Weights of a small mixture-of-experts language model, trained from scratch on English Wikipedia: 12 experts in each of 12 layers, 1 pick a token.
Below are experts of layer 7 (counted from 0) of a mixture-of-experts language model. Rows are named router (the router's row for the expert), gate (a neuron's input weights, with its number), up (a neuron's input weights, with its number) and show model dimensions 0-31. Each number is 128 + 32 x the weight over its row's rms, rounded and kept within 0 to 255. Numbers have three digits each.
After each expert's rows: a language model's description of what the expert responds to. This comes from a sample of Wikipedia text that the model never trained on.

# expert 4
router:069115117173112096121148118103094127151102101114144151132100038138065124159097106114177083136094
gate0:063077138152097143176127080105175139142128169166145122071166167115141114141110154187135176070113
up0:093109089080107110118098146201116151124129063144106097157130131111082171189082156117091132123221
gate1:068141146103152075119105093142138112088110164152101114101088185080095105135106124198215145131164
up1:112119157124122109154076135133157120063128150116136141245066099123147113083183162142143142139088
gate2:166131148153151130111136111059108115127116135088122152184168159161166139080128154161111084134120
up2:139070102104143159145078138149120117087083101116144161119105154103094101136117096164196088113059
gate3:142133143117119103065164091151118122174163155083107159102083090092155090153113132147158096167078
up3:154130159140143113152130123110104179135102156135090127123105151136110117133143142075138174140171
gate4:136080115132132070165142137138111122116133139087151096100124078125159159128122114139213158159097
up4:140103110131143113194157134107111145226075163096107153104161159142132109143155100129078156216224
gate5:134106111048127155099122160131159096115102142036151137084106109100139059117169139101106137101142
up5:162147145113157107146120149067144197158099144162132098191101132171196155204124109113134116161064
gate6:120143173114106159112116096166111139131132150191155115180167191106108123145149198050153120087115
up6:107147120183205159146118108135171177179107118108184127081103160099127110095146083108146165129142
gate7:158132110131132072136128094088073120104109114174105168160153134129070127144078124109162081115162
up7:158072137153137096144163169151122125130150083187108061150065123112139095082140120087222139129157
gate8:150085096163125170147170080137120152179117205129165106115139154130143067077134130132111130135131
up8:109157122095103069128123171098144122103163113167143142159094140160165090092133150099099112141108
gate9:092101098158091101152198143153149164143170175110093146085146164133123127160158084117082079069130
up9:136085191062138121195169124155089162139157144138162133121175129116152075104103141136148098155105
gate10:136113161168162167192159150051165161110086129183176163081194148121145120142139115124146164155181
up10:147063137127123133175139175140154099181099096162153134193121124126156115092175137133114178123124
gate11:144115119112129137140153173087126096163128062135173128122160102055129169157103162146150095149132
up11:155173101152124105119080160146174132101128080126157116111111153117123108164177117112120166114201
gate12:141064118189085179119044108169155114139118143173181176158164148128073119146109071044110053137147
up12:144111134162164137150134108130099216126150110126153081125131127088075193148132142111119101154172
gate13:058132119089056151120082071145131117110110133143170168193165153165139118102103152113110120133121
up13:118173125123088104165109139142112120197136133145106129132120127167153145162160123076107100145070
It responds to: Noun and verb stems awaiting -s, -ed or -ment (re-serve-s, operation-s, discus-s-ion), and words like work, show, state, October.

# expert 1
router:122100106162144153114152139084103047112094114184142165157125127110137141130074140110203145086096
gate0:106087083124149109082163170125107080154128097115098143193128145117124170166189139097112138088091
up0:128187138036149123165133127144094149112142151121100111095116114126093132091137155110102158175087
gate1:116118128084080139132116118124237093164102160153161160126097158147104171153160127126129108164077
up1:100127122114103126070107120097143122138128152128120137160132177116156136178162164178110104149109
gate2:065109132141161119130129128116152149170112182103170146126141144113125136143138122086110150164168
up2:071135160111138117125104145160171121110112115116132139127095143090147105142132123127068111151097
gate3:092163128133160168127111116175067121127154174137081155102136103083128142128131049119216163119117
up3:098099086065135131116108134155101121111076121082141112115131105123143161094106068177180166133089
gate4:107098138123129123125093129130120088102162141121158131070076106138111144200169204107121128093100
up4:163100112081093166074145136124109137141132151086189120212070147109143152108142120110066148095151
gate5:054135090132111108163144137200089174118134138149125133060132094157178093094086100162167102082119
up5:125116145154159122107080071172154131143161104185173117116149084120155126105159154172129187090121
gate6:092094147147180122081195112142087191153105165144123206114134109096143115121132060155104074105083
up6:123108137208066075154149134062132086115034085154131138116163077163128111114108112156171139140103
gate7:179154180130118090092147143051130192116141137120158152109109074149096077163110085126167151157182
up7:124112095106193209142093141086119072083161147099167120081167113125149089117085047155135164122132
gate8:099118124131132147100176108094055134107133124127144094131130096211100146096137141120126124045083
up8:098095112174124124136131113141149165139195150132134130164095127102090106166079150109109143106109
gate9:108119116119082125118121161094142158168136198135131162114100160191113152144168136172085140154101
up9:097117126139132175090147155121118172104110152119126132102145109182117117097150078093199163089117
gate10:131084143071133181113116112160121156159219165117160121103120121150152128148131136074118137129056
up10:175191160107118134138135098109119145115134122101115102150110148093125085094121159110160128197164
gate11:140171127113158087121159143154073129058141141057070155120125172116127123162170183093089130138105
up11:115169129144087164099121104119144138114176149107117093181123128090066164120146118112065114125056
gate12:129125130171094113129105095126074074133148113178135119131128120150138114138107114137127167087165
up12:126136112113162126157104062153116218113109090119156134124146088177111110153137090202169120135114
gate13:139113089159202123141140147124151115101166152139095095099141105132093157103167174141162112198125
up13:129109138067109203131174108082172102152092135106174145100143114186169115143181101157133099107128
It responds to: Hyphens and dashes in compounds after numbers (two-legs, one-year, west–central) and word starts after the/a, such as same, un-iversity.

# expert 2
router:100144100137134101066173109097146119125158141063145135112142102099136109122093145106084096145067
gate0:118160095120110190178103137087159127174141122078177157163102125131116140130089117177167162104136
up0:134156131122119176099135122049178110058124096172168161130089125076114082105164124165111082139143
gate1:114108087058147140151133105132136146137153134094117148148166173161133142084141137138160210091166
up1:102115127131088156100092128123132131207099102102149120146186115170109121096173120097146126156041
gate2:024089150176107109191112115126096139094154070174066093116178125140128141149123104093098107123122
up2:130156091140095150112110138133158117108111132188126131155153108159111093131153141105084106127165
gate3:131145078112147137172216107097172097142135167070189111107123122142184092116111129205108123116088
up3:142125119149108152112114094090167092179143146170120156136090099090170173152101115163158073125058
gate4:106059125173144070144089165148136157127099101084118126092102119148115179118135128121084162123142
up4:152113121108126089107120103182099137128113105101112156044169142136158069103090129155116185119127
gate5:090085098145075093142172126110103182169112161099130128082092138101120113127112100194135033130105
up5:127130190137128144083088129181078129192134114104163124068118160174127142097184150155120157126140
gate6:160055068138135114102159119108135127147046110130116134100127163084158104145146154110123136139051
up6:134144111124171133094130181205168136120071138127079145083072129118070091155139092057143139170113
gate7:095098111152184119129121132096160078120156183122117137155108147166106142170152128082145079154125
up7:027069142145140098094057143186161189143131157144134090097191139146131070113138118120162104145125
gate8:125096100132068069135163123120085164133199116089107118155092155109114173080083107174102153100136
up8:112136103097154074115096121135182164098125128121155101138104078100139105124118126119126126152102
gate9:063129169109114128134173098117178118110125105087151141169143127115128094089139054176140090116141
up9:091080075101078161118102112098127123144148150107055111086141141157153162093138109111130142149126
gate10:086170106103076060126132127099090095126106182116086115122138073134088138045089099107185160098134
up10:163096124175156086134086133100198098149117146130119175086146160078169145128112110131132137120128
gate11:076139098134049168109092180116115117094135118152170123134123139156134110115146131134095134075149
up11:147053111107170167111096097108117120113136184117068126098143141160097150135138075126128115103144
gate12:098107164128126059118127215136125136125165142091121107078143099161136132157089127119108192132136
up12:205165117123095125173149088101145173141074147126058121087101129101074059095108105154141136110126
gate13:121168111157161184148140149082122073160116089103113121099180175123125125123146165072140135125162
up13:157004113103140109132102145105085095063114175102068173118147091147129116124114140239112150168119
It responds to: Mid-word pieces of Spanish, Slavic and other foreign names (Gu-ad-alupe, Pa-z-zi), and first names such as Paul, Frank, Louis.

# expert 3
router:106094125179092139188120153096099100136081087140168166103129112072100089131105100134201107138164
gate0:122079141181060123119169137086130144166132126140121131180121160105081167118100146089119084051107
up0:087075128085098180140156107098137192173122210145120111100105048191097168116056154129158185081108
gate1:123173093157109169144193089117144117159081140145135116074137103157127166111140132178097100174103
up1:120088065075197154133128068086163104132094150147202114094158114081120178119153141156136215156137
gate2:107119164109126158122130132167116111067180128108106111126088117156037108160090147125124168068099
up2:159118156135111101113120151112140127163096124144160069161058115066195156104093125119088137169143
gate3:111140122095161104124121146075165110122111098079138193102066091144156084100095120209128133142120
up3:145038095171148126162133104079114145148136120148074113099139127180161156154115183121181118108138
gate4:098083148131167170146136152157094104127090089167103131106195086093108102143186150178161073148109
up4:141115148116141144117066064083162088089149134092161121130150156121074149112118149109071183163195
gate5:099111166154100128150123132107074050135121127093124122075100089158066152057119147198080091162146
up5:127175070130212126127132139141105102087073122070105128105105147133133152170136104118115135144176
gate6:130120048131122129179132153116107151127139140084093155102179111083170102111119140121108104135102
up6:112107111151131158135152100085145137115096112131087118089218124138124107140146203125073127153107
gate7:107046075091162140149135107147119136085180122140134090111191053139141163135118136113116137121090
up7:103148109146179143128123110160121133089196102067124162111137131085181071152111127166107063077102
gate8:115154138113154169109119135130146159136156167101119149093071154143123121130168127099143104173173
up8:144112123160079134105150116097117156109105127135037097163157115145102135104087120123108179135128
gate9:130086118155138169115128144153102154122123134109149156081204071142069127074132061118176127094137
up9:120141128152108085104176132131164082140144196190142156153107170139160139128081117157096130091100
gate10:160188148094123144067137101112175101096145131178145127198138158183100122148075178160130121125138
up10:161148165200060138150164164143122122171123105173128119173159154119106157143074122142090119091116
gate11:098136064211061145138082110095171079153114174114181127115083162133147131135083121162136188104079
up11:093112117123127144138084150104136115088118124104163163165102086154104094109103131153117139119116
gate12:105104143090170132130141144083119171093150105137078134171079135137094126168143109128113147131218
up12:133089099137115141143130173177170128144142112124122186085107161144123153170111144139156073126162
gate13:127150135168108070123126118064112212176144166179137126148141130186128099069143064123101096074111
up13:137112158103083125083088132152101115097119111125127125080110174138105138150177147121172132130154
It responds to: The -ed suffix and past verbs or participles in narrative (stayed, arrested, made, held, took), plus the re- prefix.

# expert 9
router:102146108146103119112187127073126104097110122175153179172125100167087110121096045085167099107138
gate0:099062156158081136146201165103055142095143104157092136143144110113092146108128121171120151067140
up0:138116159103109040101116141165127183131136165149128165126171105155092120104198160081085176129120
gate1:064088142201117121089119080115129118119166137185146216107111134141151144147097154140133123105133
up1:087068119202149154153161094109066162143182121093167165098140093126143147144124096131136125123133
gate2:113129104099136158167103146086126135061100123090057152033187126101167137127097099105181173118156
up2:130143084081134093092125103147128090118138124038105072157097108103104127191183139104109140107064
gate3:111171130110100108104056146120148174174155157144135154136161173132108157144148182120164101067185
up3:183114119089140076165145129082108092090114100159153210131115095097131140107128088116137133040078
gate4:081143121030163132159106089123122177128108103142112194104169136126136112164092137119204076080142
up4:126138136114124130126096141127192150091146160147093136133118125150084085132111147163181120071130
gate5:104153165199130169148116085087090116147113157156141183162185096108173159088093124127182112114168
up5:145151105121147090160137145118094176141117162105178057135116079196095136123118108149109141186183
gate6:135106143088152091120152118177109051135173143120089076137093171118081109136158150137045081108085
up6:144095130173114081150056116135167096136113154122177115156124083149118130188155171139168066120129
gate7:102138117168144066116134114062122144179104120177169129164124088145136096109103083128121118179094
up7:127175129097135135145102146108172181135107161119133163141098184151120141154139131121124124135125
gate8:103140126112150086135081140174137162102139185150090126169120147111164108128164095106122150137146
up8:155145119072145091080158146122207120137119093164143112139167102123167149122084104178164136112128
gate9:116140145176122071130125108148158150083190121096171095115107084087186138122138154112178158098103
up9:093109147169118096113150170147121145159118114112128146118150074176130124126137141143096106114126
gate10:140083084141152090160167102108063127108144081096159113176110171148121118093088138138140112076119
up10:148129131073106151124104169105085113099154119108134176179091088062070108105119127092121128150195
gate11:105132098197120056150119091118135131116098155148104176160131081136213144105104103130166156117165
up11:139088158134221193125166127132101123147090120140154100163120083095147070185120172118099100095142
gate12:127160109118127108168081124121164120118103168150133141124094105163131138177120080189102157070099
up12:119129118111148152154144150113107151140094107182105072168164053176153128113144117149109106125148
gate13:113106125179144168094100171135114160141146119173181105119129099150131156141110142092195080076154
up13:129157153068141109173149123188098128126171102111107155129125180127115111043139181159139094127098
It responds to: Newlines, the article a, sentence-start words such as The, However, On, and the vowel a inside words such as le-a-ve.

# expert 11
router:075115107096106145078147124103110120130106196150192122115094102212127140143077142093099122120181
gate0:164170116161093083161114171129140127132130137079141145147106143109127102094166091107111083072124
up0:114139084095154112110102107131122105125089197133185127151128170123143165079109156127162117105141
gate1:133101093097109131102121137172102158124140107144157111071208068077140140075126118115171129131101
up1:100111171180125180142146114149126138066123180126044041119125132147171113165090095154187139145139
gate2:049121153118092118142138134148129025141140123091103139104110108075168070175141122132114116107077
up2:043075077106131173127054082202173147121139175106083123092124096104119115155119155145085156149127
gate3:122178087106125125094086097145107120124147179063118101125094203117104136095136129129117139066125
up3:103143144092073112108145159130144159116112188115188125196138140140136174127129141130061124134161
gate4:159131093118157126143131071112121061185180127114125136122122138124231117150060126119127118105112
up4:123048137138136140067121109153144204194134202141126147126130106202148234078079134099193165102082
gate5:101143068116018148190132139145143179136139133102146129131137164150130152111043111154153128061114
up5:187151159105100148123113097099086132084049110171088115163183177140158094113094107094112178124124
gate6:157131134192112177182097158108090130060128094135149105118066145112110133122087123127183109075099
up6:162157135129117070103087142153130105121117134152070073109087145086162105155162090107094128162103
gate7:165141129149096100163173146106105092162056116147148158131148129089143078127106081123139185118101
up7:133158094123075134118116099142108158118128078165026114135136086158155127133107122117098132121105
gate8:071080062103166121108101133167131151156160138088117134137072074157118189124136152136123083119091
up8:076108126092126168170107132096122114141103120071119166128103103148146123132092125123105172078108
gate9:104084148109108140088168139093142126141089126166145130181133128134102198079080125136130141109112
up9:124151120141128153092149120127155135139103109164127114207139057098099072112141170103115152149071
gate10:154131144130105195143130135143089083049142157138177103149071152182107057103104145170131111135117
up10:123099099093098135110121090102167100105160095133210122124175100162112108122098092173063159170075
gate11:139146128065139136129103100105138125107044142126126140083115087142156185171101167223122175123155
up11:138162137144085096116122181133105162123123113150149109136166124125142150134136087114137162156164
gate12:112187132129133129137175130164115166116150143143142111114123075163135165116115116104127129150130
up12:142089112110104101117183060111142085124128106106192134081153082128112152123118160177127113156213
gate13:091090078142086129117127171154119140092093143129206114108118116140173166152147148093146103126161
up13:079119096140131122214142093134091179122135143103086132101137146146127106137142157102094140121120
It responds to: Pipe separators ending table cells in sports and racing results, and place-name words such as Stadium, Street, City, England.

# expert 0
router:045156108129156113065148126160032139144142133096090160159120101151124150149119136124133129098113
gate0:025115122178064147084142106102106129108152149161121117151133074138107124087152082150091114114119
up0:082187184135122160110145130132121132110114071089171093127152084160080137144164169071126143157116
gate1:112133119125131180132149135182132140122141152157110183127149092184176095097101155121137123107122
up1:156100151125131096115139137103131148132092120169122146117088149135123118101134112086083121137102
gate2:179058121148127168130112135102160124142155127114124192109168144114131114145118213164137178099092
up2:136166131126143136086075123158165083088149129090075134117116122109142110137161110184118098108149
gate3:087106099123148075121137108126088136146154130107099200162135097063092117127079114093101108082113
up3:045117122154128118136098160148096129099133078101125115130101190137127185130120132079075114145123
gate4:191156062134172148176133138123154097106121166184109124202119122102062134090148136145108125111175
up4:107105125122199154116112108179137049142154115109124101167176104146153169081145135111135152088142
gate5:167088097125076096144131145128100086126105188133158117117138088130105198175109123117124101061069
up5:109131105129152151183208067069069145174093114119095163115115058142111087116125147173162116162123
gate6:168120101130046098096157114121103144197126178125160142119153100135131130173159146152134153145105
up6:114140124156122203172148132145114124147162155180113146166116146122107132142131132097163154091093
gate7:158145124149128150068163143147164119123107125152079104100105101120099101181112084108151137109090
up7:095087068096146128155090147151126168104137167166161148145099145152191160185181172130168184150150
gate8:125119088087139069084049127109114139170150151135099157142161176160146175143136163075097110151168
up8:130123111148162208122102059145176072129134176085147126143121118065153120132118082182094064154121
gate9:092076122102076163064125164077133110142149141161177099128132138120138214099127180150150212149148
up9:077166131134088104166067116139152145178133146076117157127106115172104150175127116132124163100157
gate10:106096157113138148108162118126121152137106179145139129155132156121181149113125190139114167150166
up10:155131147114104110104170204097051110136102128154140175151096136179129129162171130130098208121129
gate11:130115114169133131163128162116173123156118094127140097143149167117113079085096116188120126115143
up11:176100151133095139106150116141095151174152113117138159061176086158098105129141077075138161137137
gate12:131138146136191085120130123115129067118089146074134080124098104057090080106141115173134085094104
up12:127111124091161073135154099135144097138122101137136091153083135083149134184188186137068120123092
gate13:135160174089157132091119169153194091096155080159121120123124152091082125101133122079100129091108
up13:138113138183124106089117182107131148177120098125109120122161136154127150092155175057156163114164
It responds to: Word-initial fragments and capital pieces in names, plus table pipes, numbers, quotes and == headings, such as N-ation-al, BR-A, 48.

# expert 10
router:113134121156111089099168123114116136063108175116147201080159118090133153139152106160146145116167
gate0:114143152158185115159159119155123096099132134157147190069123081127107093111155134116105124102118
up0:121134128142066155143068165118156136150114155118215152125092127182116140169162103135099070116157
gate1:105110143071128105159133125151119128124063126147076157111124120144119075133079127115108158119099
up1:114123090103159090150154141092136124149057152122131098187137181143125128116131151086112136064112
gate2:119096144151116119171055133128032132184072138138114148144162131118083130060088200112106120097131
up2:120123122113133101099073149117142123200092123123119211136145183166113123132160121199095097165130
gate3:116143141131114147082094164069141109054136122132131119106117154116188071077090186105168115136093
up3:152171065134112142140092158111112131191099134197080123088176130146084079123166141050148095147156
gate4:112097094107087104145086132152097136099077146123088116069126127133152198133090135052093141076124
up4:138191102129107149077143075162130150139197135167096122164114107140120137108152102097137156114101
gate5:136143100068176112197071086131129120154129107147176085116184055068117111192123130163115074151156
up5:117163113104131127093121116095151107154158164162191086154176149147148159109092172137151184120106
gate6:118165150137084157120096137097136120156113177171096093124049154074106121194132132093177138180101
up6:145158120091140146145183077155131126094210170072149121135112124131171169139147133096178088100151
gate7:117079122099108101127123177104129093108107131127099166132185138058101137137158062141103114144140
up7:137163093148105128165128121150157173117165098180163121116129125149106111148072182101089113114128
gate8:137130152103125157143160114150127107115048130102121078079074148122132091088130110131240121066131
up8:158085129176128144146112125132169128157174131149065115147095074160144139208114147150130114135106
gate9:126094108090115063111157115053119093121144138105131097195106122131165178151138131102158140155122
up9:138082137117157152187094155136176092111121147180117107147168138096092158145133160146176145106135
gate10:128141116127119133133153086175101100101106070177167175143130099109086133129130177121138123071123
up10:159137116156149124081126174175149155103178132139069119108109159056177065156134117113123114136175
gate11:120120128125051114155164158067113136146106133121132154103181143195091129088106098061124124131146
up11:182122122139145080116084112126066174185114139131140094160134084131101156135173100152060153116117
gate12:121117144145118156168129065124136070156135108100138155142143079124122162130120131198123117127094
up12:087109168127121156097150147119154086110192139103136117130114159162120082155138120107144153140120
gate13:112145094085147116130096147138139181134081069129116172112143140070129153107130153160130110086154
up13:127151166151083111093130139124130131126132136132176096183108125105099119105121126084165135121178
It responds to: Pieces of taxonomy infobox labels and taxa (Sub-c-lass, Phy-l-um, Gen-us, Tra-cheophytes), plus hyphens, articles and table cells.

# expert 7
router:129103143160131160112171151060142123128121137122094162100114098178119139141085140151155098121139
gate0:122121119156069106108107119201142127165106131116093131183115112122112165168117132158113082182046
up0:106170112122152131110133153142113080089127101110124074139163188118102170121133138073148128064125
gate1:108217125120141162143097084138156055112133091085149101142116104127107053083074142138155129138116
up1:139121130146105145129192105117152087084136075113122118114164098140146105080174138139122119140095
gate2:117103069107111133121099158040133122118176130114124174127118121118174086147095207098152113124100
up2:163108136138086146139129172085145101096074120205078118135131160128173150148126124160181134098083
gate3:126127132174108102127128121159116111135132069139109178210118113189129155146131137160138101119116
up3:145134178121203145159133164153139079151098090174126142151113112091173134150128145120106195145142
gate4:131057125108190136104137111139108131147152111131168122126163103143128183053127117132169116137133
up4:164120106103094099148105144155136145152165105126114174100113137060122144076086127147205144102120
gate5:082167168102108191162111078126087144134106131063132178134175100120106146155108019140154148091163
up5:121147141117111095124116129146114180142109139122128144125178156178095169158157098146138114138112
gate6:098079136148136150124114119113109125100155118126122144200118102125134083139130116141133109143079
up6:127101161097078180153132157132155068116137129116121126152098144154179160171159171074159168122109
gate7:121118140116107108103192152183074137136132124092107137230038137120051150124134147157109135162115
up7:163137121159052118134039107177163117100096132142119140089194069109191118089115130136115076097127
gate8:141100146137077123174078116110146167150125120157128140103159148134175161132079118157203189155136
up8:130169144133094150141158113098152121160129102177143186083156188147142105136113143132076147153072
gate9:111073107101140086126085082132072135129149115130115094166047145084133089101125093125121116173054
up9:142117114070153124074148109155162111142130135168127125106187150138146109116092142100092098134136
gate10:076175142148083151180147133102127131119115112179107134118164134129149125096124081136107116142111
up10:143149065138125075166113119112139137106148158123112190148117097103086111152129158160117115157110
gate11:123194119153059171122098163088134149117102169161119135129140133108138097136078090133141126084128
up11:158179129141127150123101131090113139145110155174111140101103128126119159138061141133154170042121
gate12:090132064133199103152142129171044134103156114067121175117055149117105163127123119126149111143109
up12:110144120104147128101121115124145156163110100163112155131123150095100166081121154165115110155126
gate13:132130114064126125127124101184143150097170144149104145071118135155205122170131137099121166161108
up13:119110083107129138163093111154098162208140106078147110128142088136140078083092130108136112089067
It responds to: Commas, and, to, of, by, with, and colons after "Directed by" or "Edited by" in infobox lists.

# expert 5
router:086113089225103103154154108127103140107140158108149155138106125094128106148124169133173124118100
gate0:153115150131162111189113074114138117108109142230119143163149072111120125119110074071150134143155
up0:081084126131116082121154127180049144032108057138089103137111115066104179090105157130153133102121
gate1:147134103134111071096161133147094093121131149115091155158140150158162107097140177070150130026165
up1:165179119101139141147089060088088130104158123126137100173093145118147115108114115149108161057127
gate2:114077115147126097159134116141131103211117169117155209135136148148168093104092112159072124185139
up2:109130118138172160117146115108136078083154173124135139150077144104141084168133125169156087093149
gate3:148071103123079135128090131138108088120117093123139075132117187133091137132045134128055075143173
up3:140111125106134171151137191154118138123136168146203099178144090112122141100106091165141156100112
gate4:151101104149196080124033084131091110174126108113193163118128121204086100157126152141138069078095
up4:123153098131151102102150125099057185111115099146112150038128067128087149134111151158077148129165
gate5:120118051165090112147101157092160137097140158140173076103122165105105149131105103090098131114143
up5:115169139080127176091099114210183118164108158176134085123136092118143170112163148106178122132116
gate6:067142070089096140140162176170136177147090092101072181114108109147094191111130154127156158126120
up6:112161129145119114166198136074118143157139158097130169129151119093105104178176128114151195122188
gate7:098145070119086081101147062119125161147098141134136139095079131099169166097138088104133113084122
up7:166109148163116139164138144099134107155142097174120105110153102147117079117151180158085118095136
gate8:118126121214129140184180138123080141138130150149109076115083126181137131112084115127131158106200
up8:070109133181108128157129142079133157180102124126099108127199087089209085127147115096152186140155
gate9:098130180147027037160151162143116146179099183147083126116115083159111150044143198127104101084112
up9:145124059178127127147139173122173073130169161085138105155148177133170186168096118077146136112127
gate10:121108120147107126050186021124089148098123142066119124091148047117211106117116158128111124099158
up10:144162153132093176157130105124137155101134134160080165127102115107136099122101165155176109124129
gate11:119038173169114092135092172157176156130129103173140183157083078160186116104166162130160109130162
up11:124133151165172104118147143176140111204143200131098097134129138200104120147099154122164200141119
gate12:162102116181086151178137149115088166108123157093155153113096078191129126069107129122173141086172
up12:094131115111153190124093105148075118117119118133101204116123150074175094105119175101213130149146
gate13:140179113182116094145172113116067168153106132111158156093139142155206144108160062155149167153116
up13:156070139132171151150144142131144059177128164120171127125142148152164111102169109130133168176113
It responds to: Middle syllables in common and proper words (H-ome, Bron-ze, plas-tic, wh-e-at), plus nouns like time, album, system.

# expert 6
router:065093109125118094059118065158127091162126179055106147068120093169100105151102129112126077125050
gate0:157181039141127071110146121095081044134130145120125116117091054082137126152150149139127104158119
up0:123144072125138094118093105147111114140129120126102135189068142117141158120170168116177117172153
gate1:109133138098169123085110100116151092153111101096184151190153091116131059109127143049143107108104
up1:116113099089083157129151129173160135144138102106125099135111190108079172150120128111067149088115
gate2:177092129137103114187108144134064171133089182135152151099138179189125132126161143122108116172151
up2:070069111137159146115091158142161169150130117079152132103178141154143140119096094141114053131128
gate3:161103130137113060130157165125145085124117164113123141151139090108131147116102075077093096115109
up3:129129152116130131207150097100107137140105135113115113137137076141135086110089130149167157115171
gate4:075133168116121102141106144112123092133163155170077134197112086080137139108059166123122088126063
up4:096119119091128105168150096136120185107112111061171100126122101092133126142084192181124122183132
gate5:091108127085179053048149103120108090147135090197131106161097105204117158141119100172135151121168
up5:149115144147124155173121130109133077153071131126106089071100097116065158151116148105140172161141
gate6:140189153164129063092088125153111191098126122118080167129147088102118151134100165061153159154152
up6:163134104076135147127148055161098113114122119164149142137142117116195176181115052110110126135081
gate7:151121083144134075113127105165124107082143078122112100089118132135117091122137169120141167100134
up7:121164177180106120159145079131107191145127107155126196144148152083158144164103112166086142123125
gate8:138108090128078146086139078129163115136078172077117114134112089175118149110147137083166161100181
up8:144131081150139152159122066128181119133093155124199140124148152134166137129067137136151131091077
gate9:125136165118113099128134165142149144118126158146128143143116099092125127109167119130155099107148
up9:139106069126156098068139134111083158169079201120155078162118117084155127157139142148114124218174
gate10:094117046168122118125114062135092223158091091105151152058191156126134127145150136115121136098133
up10:124079124095104141126090141104139131163125121118093176149049098121117147167121139152118153206147
gate11:087088112097152090131155129144113176139085142110067156109141133130223166145149135073134058103152
up11:143102160121184150156142139141161178092139125138041180150149100155100149126119107105151169105115
gate12:112084174120177137102137129109135075121130123115150136156114088140097126146078140170158158094149
up12:127180092117130095165169061143137179216121161147127139102126161098112118156181100199124145083113
gate13:136143103127137164132153137094112151089118154088171148164153154099086148142126130182069138122127
up13:120066105133156143110128133125138099151124076121060121133200144112138074117105137101162118141123
It responds to: The syllable ri in names such as Erik and Erin, name starts like Pri, Pro, Am, and Born: in biography lists.

# expert 8
router:122141072123124123121170104069147114070102096169154107201116125064114127084095164142147111061113
gate0:125064103162114120133142182063147163177142135092116123111143167151112212114083105153120174148104
up0:098097107103042164147136141088141091076098116192158107156200111105169139198155148124055165135147
gate1:086066142110119117100172130099098162113130108180132198151122183134169086150164129177129136129124
up1:146109189085140128133113158101138070140119170119110125099140084095182141132097125112195113223122
gate2:122080194120106161106115144142114120187086099111122163086123194082154136122100115172133103095186
up2:122149139111146116112163092131070109128148116100115086096134165153084136146106101112134145116123
gate3:136142167115132098120145140083147095179161161133110112131097140173094109075108080057100086061115
up3:190137142118079128131103152100093134120132101160135119159135145095113154128131138141139182139210
gate4:119118113114148144092070124122097132079114112146133111096110055108075108122039113131177136129142
up4:082145151157095105181135141137074100121090066118141144138179086140166197182148106088183158178094
gate5:100150090152106113119086170098087116106120139113132094170098067097140101170142155127132057151060
up5:126097074177151159094181174137121136155099154112097061114129125104105189081097164194167065126146
gate6:115126073100162146131130149173107092136138163110096152108075181155136199129079111146160160105179
up6:112119155128140116148082103167152159152153150155070148086090085180101170148145159118140132125119
gate7:152099120181182117088092104109094135038137093148124075107115115103112113123127124118099090117144
up7:102145114120153086109144099127116155136141156110105106119126114140160126152198101163125166131154
gate8:137119143103157133136094137096079188094142100126119133125080104152110106157110160176171088170166
up8:124165173137139098122095087109067129117130130110151109080169106131131101122157166113144141119139
gate9:140134120148103087159112135129181099124087129112189152147107128086144163137104181113106118079149
up9:144174121187155143096078069117139052094117104109070131108129168157104105074161108102107087118093
gate10:151148137148090075121149130092159080139111108111115107094161094113180159106200106137120085091155
up10:079124075126083126146114146153149099114148169211114121119159104106196136168130102075128102109158
gate11:170163091129055083149093125116105140105083124158067165134186148101140114157119178109122123066157
up11:129129133075165152124062167137072144080152146099118132095073116181107103129147106139128167182134
gate12:103141171118096190127127126068155092116172178155112174131113106159153173138142093155154146133103
up12:133105093130111145103137087119147125110122112126193108177141153102104133182163128116141081153096
gate13:125110103151087180103174156117123106127130150185118180145149160172117156136134128088103136096118
up13:091101066102193146180090106096134100082127145142140135154098108081185071181154106145163160073146
It responds to: Inner syllables like or, ar, ite in fav-or, af-ar, Birm-ing-ham, Arch-ite-ct, plus verbs like pass, follow, cover.